{"n_layer": 9, "d_model": 128, "activation": "swiglu", "moe_layers": [1, 3, 5, 7], "balance_loss": 0.00852, "init_std_router": 0.0185, "norm": "rmsnorm", "beta2": 0.95, "seq_len": 2048}
Below are experts of layer 3 (counted from 0) of a mixture-of-experts language model. Rows are named router (the router's row for the expert), gate (a neuron's input weights, with its number), up (a neuron's input weights, with its number), down (a neuron's output weights, with its number) and show model dimensions 0-127. Each number is 128 + 24 x the weight over its row's rms, rounded and kept within 0 to 255. Numbers have three digits each.
After each expert's rows: "comes before" lists some tokens at least twice as common just after its tokens as in all text. This comes from a sample of Wikipedia text that the model never trained on. Tokens count by the router's weight.

# expert 5
router:136173160156063138112096109141134118151107141108141094138157143080126129096107102090130128129123169091109134133145104131134118145135167146102132150156192107143131136099153113127155129115087117141180115137100161076114155138153145145146130119114147136102172156167119115096129146095120121104116090113129128150166139139148125143158142131122158124082155114118146151115138159144191126141127
gate6:107115119135142156107107132108130194139097128126108151148162103141113170132144144157134117134073108117146140099148072145186143168152101128115094155153096100140161089118097122131128120129138076123112155169137099101124153149040118124159118102101129122132134132104122152116139117140098118128104139129111151130132152149132130152122155093163108132132159139138094114155108108139138081127122
up6:144157135148169162082134114164181142107101144132117138084204120156156181094106080124171152139120127102124115107110150151105112143141126098151155136154147106107111092134129142105164121127116088107158121148098125129141137130103159131128102156120154148099150093130112136113127133142134093099103112158097152152085120152165110113108106142107149129133124142150131114163110106146104133163098
down6:098112118127131074108132128160110123120135139145158096094139086165120117146114121136120114099118128118102108142114100159118156170125124087122130145123113181073151080143139113101106130115147123134128145179129105156104110133108128120116159128103137151075125137145143160130127090159181150140128121149130134093152149183113121069128155086127117136126085103176100122135115129094087127153134
gate7:142094131124129183095084106174132149111140141162135164119124145103115137111149124112169170094104128084105112112120102140157105116137127092139151140158191096133119099113145138135121167162101144165123156166149155156178131141136085130101124132077119133159133114119109136085119118133120158168110159128137102106117141146134156123104130134150154116113183140160090133157137101133112137137114
up7:165134088127081110121083161119129177096153093128143179097128172115155114087164139122121125119113101089069149153108172135122131146158099142139138108135161103163111138139137169122122170150126139138146110127150137130121087138109091135129104113119100136183119140098104133140102134121100117085138178137142146077129145123128134100102152133132120101131147114166104127151148150150126128104112
down7:134114112111115142130106096128135161125108121141140183130106152154118134124126096095171087152095160132127126126129150107135145120081141137089162154127136082134148118113186133156123122137143158154140152121157116107143124172137146116148098154112116150134139128112078115117152106139158100134064097103104159135120084153132136121143158110097171118143174088141138172113098141104172161142136
gate8:107123164092118112116147131127142098091124124146120149196150167091089097146121130203113151153122115111118159122103093113101110145126165098121079146118105158107113134150102125119143109149110154150147136169167126150074140146121119133151133115157129145134084112150112125157101133143124135129108100140166135157105133082149130116127090143095153096139115159100136146104164140139136110121172
up8:168150145097103111119115109129123110088163155119123118120126147110146118120167131098164105106146122153113104121111152185138135127102117120188164081168134128136141083116115150114171133146112102108097127088141141132165167148126109102101176132093132141124166140115104109083130145097133134094147152198138121140132120153112120112123130102116134103148164156135136152127092151126134084132165
down8:121184179127078159133093156137147101125103136104122071134117158133091158155126138184131144133135082141120122107146111147166099116127099131166162113160122125136119105131092142138177117159119162187090102096135151149118108102143105107106114114131123158130137104115149131097120107143116148109161125136143164177149131137123154133153130136142130154133106128120099136191110141124143121122090
gate9:096131143137176144095130125125121128159112140106113132111103082157140126109144150140106118142138145186124089164127127130134119129092093170119123143140176117121122108108115189139176121116085126116104115118132124157126112141144162165155139105153136146170145124145124122132132124089173161122071087111163132088150129074130076098131118119122105134110138146152110152105109132140133153133185
up9:134133126116111149152101114150110150149115075128147128130137074157166116119119125162139156133114062138138129155140104107127164116153153109119111110117129103088164120160111122105099106155120138099143183124110117134121138142110147114130075154150083139151136116118126169095091078124094148092171126095116129111121120104149121143164122089127117129142157091170142125103147125136164149077140
down9:126111109123170132106107108121147128120136097106167138123125103133194110160138120128131133149157157146158079136201160130145112148161124151095145114133141151104095118132143132119104144173094141134138184120133153144121157123158147135160134137114130160141153141128099173134163093086104138166130074123111106158099146128100097130083105133149105149139119106161094097100154138145116128138122
gate10:130133120120141129147147133097127141132180095127113121114113105093169141112124093099104097148136137128142144151155101158080130125107113160120120165127108158123113168102121111159129112103099091137164023112133116135112147101088120057135179109118135124138137145117113127105082128119120142138158124106119110124150102112131119147126169130157113103110138091153105114159118160151129104146121
up10:146151116145147115091116169117133078097171104131130104096080104116122125148154149118133104166172132109145133093131115138150108119132151155125166151122175157101158136152167136132119145087090107108186112098128085105142147127158119108153142139119132112165155136107121117139123135093144142113111133113137113097137150116133123109116178153131143155115131140185134166150118159192119090136120
down10:133083162093092164142159167121110103110111126137097135125123083118137122115093134106139122126173089147148173106155124115127136143099132134133134161122116113178129132134142121133136087125064151162115077117099100144189102163140138119128145124115080137145128132116131098146137184135126151167148109108178100106149120141120098117123156176116137147132129115146122117132106144098169133141155
comes before: " and", " which", " but", " the", "000", " he"

# expert 28
router:123128132154113081149148100066143133178146103091126105141148097117142133109089112123139142134121168089157155163100104138150115118145131161113108104156138131148109084116125154133123117147131153118152134141097098125105183110144124202121151150140086123118117118139116115119109105122102120128129116102146127146141135158152146129132123123098113082042152138133144171100145119098144125123165
gate3:148135106149130135146139118136129111134099148141087139114172149076091135089104131103150155115133145136113078130129128156126138153116120092120132150125095098137108111049126134164148108177122158132127078161103108105188139105113115141142107145129129090139117119140166129175086098106105129127111188127147138128103130133132122130104085122147095119106146124105106113075093134126125109106131
up3:109076112113126156154102149159096105092124109174110142143116111124149156110146157108148144098123123128124114119102095146200163151129114144118188094157078134139137136089109140127131131122127128107119133110112135132156139106095081144110090142181099095161126112076115125164111149101085135130127143111130109097142116136104169134117132145133116164123130099106137142121098161135148139079131
down3:111114095175116105075096151111118127141156107119127168145110138172106151112129132156134107134133110122136140096153107114118158099090084097126117165140163089132136143181178141102163131127145144093107175143143128108112110117158123101091157115121110131085120132149146128135121172123149127125113126099107147086095134150152147112123155082102129105159107131179105124152156108156097099120131
gate4:128125141139143116148116121136157102144130125124111126143150124131187132184134125131149100115092158152165094138172151110163137156109168117165136153125117126128082121115102079162148151160161121099129122152104081120133129119154144123086134135163158094117168136081088143110124136093129101116121144165171090119144077099127133123136107139145088156120127117122183147149125109132157151114150
up4:116157121114120129100173121125129134141162138082051142136103119148126092164115093129101143136130096110181122122127138114104137145114085121151109125123166156140135126117145086157163108119145114177147131131114151136137114130119129108102144108129109114128134101133193135080103153091140136150132162114145130177108109111153108122153108068169146151176139146112117122128145144139109095091103
down4:096103106115142086117107075125154135116141159131091129162096130129101123113086138094146147122116097099132166128115116129132138116090126159113105158152146105085094122108121137139110132122128082086136149126108140124099099093115061140127098112129140098146132112153182114124163148089079112102106147147155104120121159157111130157128136119124097108114165126103141145177103145158091108109105
gate5:108106127118148149150127096086166134103163120102132115150078117151129097162120128113147135120150132113133171112147119157100138158125113120108101147100124154102113154138082155112125066107106125139127115104088074127128141120081114146116148144118173108144121126132087139119096153154121161184141171164163142117101171121158156115137119176150155139142124163146146136099140093140124115138153
up5:133130139134105096119108124131121100148110111146113101130156133118154142134148147141079152127151153146105137122181131154097162121086137132162165179106140113147119129130145151077127154175091127149168121152111154108106120150103146143148118125162102114130102133111122129158132106119190095105108083108112164085134148117053131126148125120132115137150094087111121143143109159081166138126120
down5:131140119130144114139156131153139138147133141109107081138099145145131121093154107112123155115159100115129076110118124175151102098172102154141154119142144169115124107083143176127130106084127111113156121130141123126135098134141064093171122109110104158166143148163116100119155114158156167172090154142132150161137086146111126150100106161145133136125115083121122161161127103136103164133128
gate6:089091153100143161143120137136155092107134097155080130133142170147140159134115154118127115158130099064163105150157140148106144112142109116158090118133103158134145139147132139127168114124100140107139120150129122121077136118145141177132126116155122087166133101124123136168079154096136113126153128142080138093106113163111179103134115145153168145136113130116113137133157112122087163113084
up6:131119155125162099126159094129124140115155142075105105166096161136183163110112136076115114127105119126156092105089126136113121095159068116155123151144156125093160139135107141143148150123156158114088119132084097119135093121135157128151139123101112126138110144124166110112088118104173122102151182164151152112135135120142100148129103120138106158108141135133150160166127145114103130095094
down6:117169131112106153123105147146138131129097109114132181158096131122125143096123130185102129092125128121114110095105119150162122127102171098131107147130161184101114098105112136191103113130124107138099145129118171138129132128126089122163141135108147126164124141146131166117163130070136128077092113105129149162128141162125169118125164104128129112121117116115172091101073101124110110122112
gate7:099090067139140109136149110132136081128116138105120109136102148143175115133137146117163147111131099134098136123115145175105147164138125161113085080082122105143089118101128137117120089114109129137118115127142128104108130172159122130102131134146175103129137140123177115153104174093122146112143116143122142114111118128168113119171129156130098117098105181127183131080130129132153079119149
up7:098119090134129165136148099150114095126128101114119103139101148082160170138134144098113173133129122152142153060123126105142135148151137147088110138137118059140149125095132149144094120097132092121111124107120106125115125131086084122083147133142145165111096116083132123127094163074130091123115128129143174119113118137132103100158161152137153089155145155128132150128140104156165120133146
down7:147154208154118142119139152137138115134152155150080126110119122191176122157139159144118119130133144166130148179162139125116157109102098093113132133112108160148131144129107104164154138153130141109108070133104132128188118114091161150133120119126129138135128133149146137105147109145136134161100136108171117122156116108119106142113109125143098189118162084115108128095116163098113140152125
comes before: " |", " ", "\n", "emb", " Candidate", "?"

# expert 35
router:119127125154109111107135104112129113152103117127163102135136078139145140110106103098149107106096199125128155185161118141127112079153160129164080094134150112158122115114106117129126148099124133095150109128103125125141140109177149176133128132113135191126183169150094158115094123141142098106091092146140152144135109117160140149128110109127115101116153121110122149093132122086138110130107
gate8:105155094140126162111106113160153147178095116135146134138163079149138111152101128118130085142127152096134119125125130127135149086119145125102129077113129129147136101152109181111135135090127130093159127087131132142124118118178134119098120143082156106161163151082140110175118094081122142133113090092154111094146110152091119157118146128104123110129120135126146152140144083105082102150145
up8:139127093132115155130170083138110112085131115128135113111136137167133133108113125082171151120138154099127087140132112112093117208186096116153148110094127137110142157095110139111131120128114124088143104115142124132090138153100107138145158110125151150117143161160172150124112097160171133089100131147123183143141092134131152089128131103162103151145129135141105128119120104137111157172125
down8:091115068140123076108117147106153154184117170141133127068114161121087136096135145135127118131141103157146133150116099139151134058106146138111080159109103126149163153133123154126137158120126144157150124153149142105123114091121117138106105149112110087128144129109137132153124098092139132140145093091097117120118130131135084113127111148073144159092106123139150156130112128158137089157133
gate9:119128111118143125116160121113104118125097116173125133143109115124144144114134118113141108104120141132141133142149121088158141072166143142157116141156147145117175173180158078129128094115156126068158117151173153106169114119146095108096144120153098119154136131120128129145138121131112092109121102167153170137132130140160139129129147103097078155128088115109095127127082191127135167104139
up9:152061119132121126137103151135135103172125129112180156160134127104121130138122123124129150121091138185122153149112149107107123140148134158100106144120134144115128122122153105174139101125159113115111182159139151122144140135125107159140143100167099148153133137154152062130131093111144146105129114124124124094117152146118133099088169103084122104089078116158092113096107135154125169098160
down9:121145101142165121131151130154148120106107129114086094146112127129140138152138120125110109154147118071101111127125121109143067146155129101136127117141112118150105143172164137151122069088126099150142094065106119142116109094110130105120104147129116122110109141148094194117127117130137099138143159139102140153157165087116082150111090143152117142145189161138141144134167138153112114112153
gate10:120088099123155138114115154122123163163131143172143117094140122100199138098154096109185157108124158097148141138164111104117135146117158140126116120124092127142099112126097104146139143144075143079124168143130166125114110140147161135100150128113108135110137146128111145106148119129128095166172109152106155169137116133102132096091121191143093128150101132122162110130139143123112159134165
up10:090138133157158130130083145122132099143062101144142052105097157154115164097114177122139136085145090119158133114132081120110129121169138123122120096122117122171179124100166157116127117088158164112115116117153136114114130138143148147123117173149124134128142129111103128099113136097135100146089144128123113155143147112163117168153169123144146137141122098138102122151114149089122126144151
down10:117110164160101109162144118110147165097120124107112120147124102144104096129163137139113125149114124104121112102117102085146116133139161170137147136131128125120139166152130136145134107210125078158171111133133106134111119094139147144159078146102136117128117070142164132168171115099123146146130155146127126109152087092138118115088109124108131136102122115141173173123127105110104105136068
gate11:147107116125109134123156114148095140116100135162157125124131093152156108102109127112136113142129144106142114123194132180086136130156102113120156134171146133095119131138116075143157116176095094091104107121138150128127155166104111124111135116138113148107088140118162102135149142177125157126187137179095120094120095139149171130114116108154124125102142105142135149110124087145069119105132
up11:092163121133146121098107108159132158098122110135148146119134148087127143115159165152127138124122173134133165152137110083135116098137151138144179140142083103094142155073113126104107110096138178097137141137136139106079109166110111105151157104149142107135147091140078124131148122090129135123126136101158092170173125136136122132079131134107135142159105106114150166130084103120145126094141
down11:151050137149150124189129150153116104123122107140143137140123146174153143143108146166122154120154079109106158152136119104091099144155140162143149123132158122174133112085136169167103095125163128151154085131126135148156139083123097124113142096145102125097138080165119110136126137114130166119103090127132109077131146149135083161120149147137118112132156142127126115140133128145111100150127
gate12:090102163087124115172160116137116101122128107109111124107118160158114087149098162141097111120137098098106078116102128099150155107142117091128122081110133127157184090118101135109146125112092136105158102144179140129164099123105139099137123102116104126135142174109118126094144176148116108118129124117140097125130134117138158144158119165116130159131139146141152140127041119120150124135113
up12:152126129135079106141113166142142093126133134154139136121146112139193136152141122110103124143089131120089129124187134110099133113152150098141130116107151115109109169088131159147092155097126122142067168146118154151083174157162138132134148112116141110144139142105131156125101125149124151142169101148072130116112147128126093135137131074130149129105122128128157096105086149098096153151154
down12:151155148081148174136084115159131148141120134108131145158128078107104103132152142148124165086146119127137129134129119110150093147119058124125128167098122101105103135122061107112087155132133102117152095149119119115108134143111122100122093142140119089128111073125137140134140130134131132078099131114160103124144103172120122107133098130171101144156119098130122173162148093154153153100124
comes before: " of", "ed", "ion", "ation", ",", "ions"

# expert 76
router:123147169138095100131124086132152089143106167121162127103159110120112133145090122092163152117080166106158170151116126168114125145127147108099122098129142164148132116114128129159161142145144105104109104102128131077122135133166097149149145139103107128126128129137117164097113100126135138066064138096141128129165103135131101128168108103100117116121140122130065109100173140119144102121116
gate0:150068122126128134099147129127167109118093112152118121122157108133139114113163098116135120137159113106165113135122164168118113126123136149151156148141142109145123158148121134155158064115131121123104096162147185112102115086146111113137146161153140132135124091120092100166105131109116176091117128116119122107091090129123115132152143108147126120130138060154174125098118132113058146136096
up0:133078135135162144161153137156154111115114131078098098144115150144131146115184138151121116139141086110079106166113114120140080134148154142150138145118125142156130157158122127163133164113109122133070153147092164119125141130123089131151160129122157156122147103096117091142122128118113105095109161137126089129129141138100120189159142118125135135126101058153114112134125143135151159145082
down0:150125125138119132092145104156155102142137164150126121159130131120107147118138092141124124117136088130192125177180142100093112151120129135133142168139131083112130132100124095082128132112138157122158082162142116096105083124148096157071153128128087125135124152151166119149114151123152162108139119117154131144100105171141137155105121106134108137108101153167127106123166183130158124162132
gate1:072111139120156165148134139140132135126159148157080121140117155146147072119124186104137171138088130122113146150138131155126152093132156144160146108163126180151183151124142107130143140144110152138096141116133129136125146120172071097139138102148129114122138133112145101129136127178132068154147100113116146129100100154152130156103123154129144181144089124112127108131102148117129106144091
up1:136113090137141181156112142071158117154171126119096127149138126096123098135148152123128092132117136124173145143116129138148128142075125149147105150135137139142129118127088150099180115114163142075136114132158157141131157080127134146104138143116131107123147135139120105132139090161133128136095107163094144132087103108084107108066112145089133135112137114172099139102097121151122075144144
down1:116157152116151138104119150166133144138143092161179139108132135083121137150127151088135127138158138114115143121122127078121075163179132141160110130105079119095134149148141143054084101166096111118158087130154129093116117142133146134117099120139136118120114111134162118108126132117074127144142074136174102132108128163116092124115135134138134128117103080163136089135135141139137147149135
gate2:119083105143134089124158151136139069101156152129150151128147126093160137117113172148158112139073117122130112089187135148116113056148136152114122163092120153173124086138088130132113095124105112091130114125155126094110109137133118148126135134114133163124135135094096130139140132140115132115112165124159149096149118122080128111095160135075140127119142134081111118118098106113134130105098
up2:158061128160150130132153096097123113113153134108122152136135079111126160112149088114170138123092171108096130122116143142171162098124135127141127090141135161138164153124147146108132109148111120107152164108139098125140153117141136140144064135141175157114134127128139163159138125130161119095120094120153116086159164113098160169103132137170121152105127123130142120111133109090158103144079
down2:124130145103143136083117148098103101142127113096114103127115200129146115071133142117167109167096151130147138148137119150158159147138124122088139121106137129156150108118121125133096146149130129087112157106134130140152135150162142109143176096136148163153157120134143114085151174174173120098124109104107127138115113139081137113098121143116116154159149144082119122145125119167095080087102
gate3:138118149085142135157139095177139153119142123105138158131160096117115132118112192132144132117136110126153149116162087138143111115130112139154112127118147136090102124136154139100129164170161138093108087075123134111141133131132152173125212118155125127092111116096088138138137124069091133103101150130117109087102120158123099126133130142131107155124100148122139164150114133136128084161099
up3:135110108118119143069123161145128101140102141154165096177150144157089113123103110167142129111101096096116129112124119111139132121092109080172138110131091137098111097069134096099121139133087089070140158132128123135108114132174159105110073101118127132096094102121150157142102141128117141125089142125153135157131108134141170119143141106158140161119168150122139135121130102132144100108126
down3:138138129124140101142110140114141151145150142148104143129133142107146164131146161094157137137111189131156118187119128154107149102146141145154130153172119117151152115151127081139080133140144140147134135128116155128109167126109136160145111166134154121181118134156112103101131147117131067081156100136140103183145142072111119150134184160138156116137097147135140085179122133124123144121114
gate4:153134111142189156118122155098159093161125152134081152103177153091057125113088116101161110095155150122139121119159111141110092125115152075134138095153125128086131137093102121146157133127135118131127126128131079179094120152117150144105131151099148129106137132144107106142141100116113122144130125179118111160146113144119097108116140146143120097097133157149086131148145109122126154150091
up4:119141103111085125100129140138139110109149123109115142124085134122133103161095164095115139159145153159128146131147125148119123124194127097127093146137074137147151179138123141107126114109085161109149122086132089147123097129133115109138145101174145117122121150101105148151139160096094113124107059116131109115128144094122155105182122131145121068149177136088129121118141115112130121148166
down4:116122115140134087147163128111108115118076167153130107101127097147066128137146134140123128136151122119144090181129137160090119117145084112132169140135103120121110111137101127090116153149149120074156126120129155064117133085102152140133100135116129134136134137142134088159149155144144116127137119134119164154122121060122129145175127159121122159122168133129120140132144077095135148161075
comes before: " of", ",", " to", ".", "ition", "=="

# expert 110
router:135168172126090049139121099084142126133135147104142107136129120082094108108099114114143181155123167112112150146131108156114112142139127145107117124147172145157110120119146109146134131133143122140146149134109097104157156137137124154154163129091112155113149148183111162086129099140132154107099099106162117124152121106135110151156122102104152093111155114165082134103178139111152127135129
gate0:183159098134107128136079120119110123148117123131126143087116137099147149124131160117145139086138086113128170115118135135207110147175097120125074128146139103136149133117131137102131142093119124118090144130123130162135130128103115143155159142070185154091133175163073131153129103117156157148139111146133118097167144119102150125104092122155116132141096124133123124146148125149120114146167
up0:136134105153125156163104153108112127157096152105114133088086142149115132128127184096143137140135085113127144098137137151122123136106133122130067131125204103109124153135118140110142112120154151152127190098112156169153152139136135146133102100109132096114145145137120144155145129170112123127151128170102125124143125129109150173129096097109121106139097188165090099124133083111091118116142
down0:122096155140154165155143118122089071073149161124093120128143132161131183150133120134122101113126141112136133106154120113130148071124156161116154119173143133139134143114133083124122127127102143163114176171148147152131095108152137089125100170120132162135112150097141108114144158126115087122129172126125122104138124156105138109098120137151178128135134184085133126160123098141127121168108
gate1:136149091138120139125163128212099166127124112136137136136132132090123174088148096140134134148150111123153165084112149141116132114145124100099099126118133088136121115115151141179143141126081124150120122110135127135111167077139092132153162140127123151143172155146163141098119116116121136077156090162096096082117099114153141124127157129130144135116129125083119131081134097102137150140157
up1:179058156168112156126134108118138107142120166150162148119128124090133163105135157158104131130127124133120114110082117137143114080136123139173127155152137143122158162145103131139100134114129151073091109119183082172133155129120107124130122146145135146081096120134127118125103120149117123162141109153145080088122124114088169143141149111142130165112140088119146147161104097125117125123156
down1:123165136133122140115119120100182160123082172151130161096091127121111097090115108143133165133102136149156120125116097084126142130182134153121174097137168119177115117113127136147160146129156152115061151135126126141101127154119128079173162112117139138130113129150131163104121088142131141173103134154145121138141165125128138136152132113118123108095145091128115087127092123125106099174106
gate2:089119122156105101121116091114125119155123146145161133148061109150156132106148131114163110079130137133136130132119164127094101161183120148124111135134155134140107114153126159145118128115103183117126118192142134072106145111114130142160134176171084132099151121116101099130093101137145102095128186141126117126113141127117129170127110139107107128104116130145086123164118115106128084148103
up2:091153150144103146126110114117115096154091119112153163152107142143087179135098163163118116116107136153161119114131194127157155136075184114134115149103154102109148174151077129135149110110111125117104148139132133104145134102113123165112120128163102105135189103125118148108075151132119140110136133111136125092142143105087121097151131113138150132127177130146113151117142102128128161113097
down2:126153091098087155138138150129138094108117121176126129130117110118150142160117104097122119121122100125118139129112168156083147101119114123113147120120120127137137167145123137105152156117133055099118130117119154114124151132112119151125123163144095129190131154171128115101100148105166099127104186111068146121153160123089131147177091110139138135122100149100116141129137148091076135091106
gate3:170109117137132122131106151134107132131137124140141124124096100119127138088137122104140174163124128149133107142163124102127123171121164177114147108079144110098083147169146118161201135109132134174119149156120121074125109144110158104125167107126133121149128139113125104098090164126146106103125106186129093087116134150125104123101179150069151100125130110137088125131123130108135131132115
up3:137158092138142133144126135107156166120146151092132152109095113080095096153096145120128128127102126095111160135134133152157135135094128109153136099143123166127127148103120072056086159130146140094159106139090107148066132072142108143151135115141116147125149127122120159113166128155133114141142134138149157164152134135130088098140085121137162122149162138129128143133101125128184156138108
down3:123076116133130126164127121142121142150158114095122141136106144125137069130147169159132140155112094157128151104136128120199140120099152129134140140141148129110109162096119146164130136097160077124163117134086109074154114126110122129157113140136087130122167147110137115133205120096136106112134092159140139112118112161126105103116169115128152114132111181177140120153124102132109142105111
gate4:091130112140105130117119148103160085128131103098101122094124167109150117121177123145120169127168148115135122144101109088172150167100143108167069122157149155168139119150148163173136133127101099157152149136095127110111114159118166155142159145186137166112144140123111105125160110117142164150096071108143147156100122140114134136147123130099103125153133137132153124097142148130146117111149
up4:093139112103128122156141157142117116115150124116146149175115135182136137147118154114141119155126151140183117111137190080123156173123139183182145122128137135165156095125114100095172114177123113085121145145165110136122121146089135120100121094158106127112131092123122110120133093160127109130121125124133152084124139089131113131185134125129153147154146130124138107116129126120155104122066
down4:126123063139113148152115130099082146151121152125122142143137096158111136150107105175110114133146110088120134108092102153154130133176107157157148126113120155127145165126112135164184104135139104106133155170133131146122131135097113097161119119145139157120089145072090137169145109112106127099140131156081117101143116069127140124127124101112142154112120154145104134114136166108085163092143
comes before: " |", "|", " 0", " Yes", ")", "?"

# expert 14
router:136151162160113115095144114103160131147126146093139111155116110095128127120149117096155142131079172117149174165175121126105125119131142144092107132157130121164089130084126142153160175103116101159138092129088114099138143131143140137163146158151123160112165177140121121084114131103138136077076111154124138118141129105148150146133150149138143102150135113141127149106196100118137109146122
gate3:111130117080115107141119067151127154116123161160132128110128137118123134151103134151123151141194106090132125095175157129125119134132094108152138140131139134167150166162149155135195149158130158155146087120156131132167097134130101137121112107130152141124089121132179128101127128126146097129110123103118140151133097108151104117137097147116128113167183145130128107165116111064082124140141
up3:102154121130159134171137106104130124166150178117189114155126148128129110149136115127089146120177095098149123135118124128116147146122141116090127113189084125159161130149110103134110099161092123185129111142137128116140116140136093124166171108128151178143106146145155131105156110146097133133101109105150129142139134127109133080121128184145115162166165128105127128095163123106148119099153
down3:125119142148133121141158134120150083135113113165131100108174124152156101171132152125143136102167129096115116130179100163159094159134153082144156136106148145134122144142130114156172109123128146146120092117143142141159116103148151178140088104137149097090175068112143118095070156135123131149153157130140123176149157139111108127120114112089129134106128107141099133128098122133110106174124
gate4:135128131084151185116106137145077158145125117122139119133097105129150111076106131109134124147132131137151141146138117102138141122124114124082128069170103117061091127106114098131126107106131113141150180149176121177124110133135117145078163080095099136107113153135139119103156117083142121114118144146120154123125081102156128108114150127154106124136113102099134152085122090150129117142143
up4:115138124109128135131124179135120123125158129107128138141131107133145111180144164129138121086163108089123146130100175125099148103121135156138176095136138127146140095133101161097137149200113141089130144128128180124146153134083126125144122152134114130139143125089099107108135116144081146102140126138143127104144140127096126159109126150102201137103083190174146142116119161149136136100138
down4:120090054099108171121121131130147157165133128093117157125111109120118146130112074080134151092097145170128124109104139116158114131105116121121077099140123142153144111118096150093135120150127132109119162115113135119127144135170100091131118149079172149102078135129120142166145121159139153110147112149080137115140118122143140130156121109093129101131151127125109144099125118147161165075085
gate5:089041123153101138128144140200138143165148146119103133126114170094153154135068116097139111124152106130131092121161150109119161121089114111165137104164131135107120136098076175135133116130113109115094139145150105125136112095153118127114122133129130113189100086128144143184108136105132125114120126119137140131120099105130129135134114170123099148127156122130115126139161147164149135130156
up5:087108114143135130119110125149147119113089149129139148143164121158133124126111060146109138137125158133156112098110138119082141152137115156084117155159135090104148129129110133070157114105124157152136117145100168154179132164137142120176105094124092136158124125117157189167145101112125145140119123097118171129162091131178127112136108103135112139150156115096157152093142109122130162120121
down5:124126116089060158110106131138117132127107100158142146147144099150172083127133128123090129115089117136128107109119142153134128104101087123155133112121096170152152146148141140154127132120160139130146149139092118151113108125075080119110138155113170116171115146110088097130158130067141141146135100119134114113102124139158153116171115108127109115095087129128095102107158081106157110165151
gate6:131128106118098131120126062131147141130083080116129134080082120107116150140114155105108173127147134130132128140109124102109148128141143103121134157124105157099175119109097183123150139123099178126120117131128140174119116155116113124101110100118148137150148124112118127132101128186159125125092130119147149149151116134079139108122121156173101093171122165170152149110115117127090151186146
up6:103118163109119142108137135102149182127107168090124119135111126120159106118177121139095135100139114097116143179098072088163081151121105116114133165130129136129153144128104118141109123125130143127141146135090093081171147143140061098128127118114110111109138122133120109128134112170119129173136120146134123147126153081129138158144125177162065160143148138123135152110111121103131149128086
down6:115128137157156104159133152155096142103149111112119177108122128150127125125082152137142120117092131131144109123106124148132138139072125119110108121123079207125141076144182127154110184118136111128131120159154163165120135107163143105119139152128154078174140136135111162171137159112129104119138119158125167122146141148161139135125129105143120110130119135144124074118153125144119067149111
gate7:161093114088125165092135130134156131142137159120114126141114108144145091110082134119178113121095084136117106123176120172106139097089124112155101072121124094149128141113114160127134125062121132110186152116154134120123109150121143127133133126113145108119161094108148128112121131068114157142158131112145105114078135099135130129150117099143131112116109090144159093116131122152151079087134
up7:138155148116107108116124084125116119146116094065108126116100091093112131104111159152125134087139158153139130126156140147173096096128148112107119126131145167093130080157113172106100151141110137094144129115092126120141153109115115145153155102096095119100112138145116100136161101153110154160113106189137100150138112160107145147108090150102163109092144132133148131117147140169139178110141
down7:152170159101114160130096143133144150147127115142094111162122139132142103109142112156211113138137147136116123118128152157140142170134141158104123125099120104134155133105104132138116156102139170149151128111088161131107122085115172145102131130134109167140153085079157114088112145140129164160167118120167147129099121117139169088155147120134130110156100109110167135132127092168126104091110
comes before: ",", ".", " of", " and", " in", " were"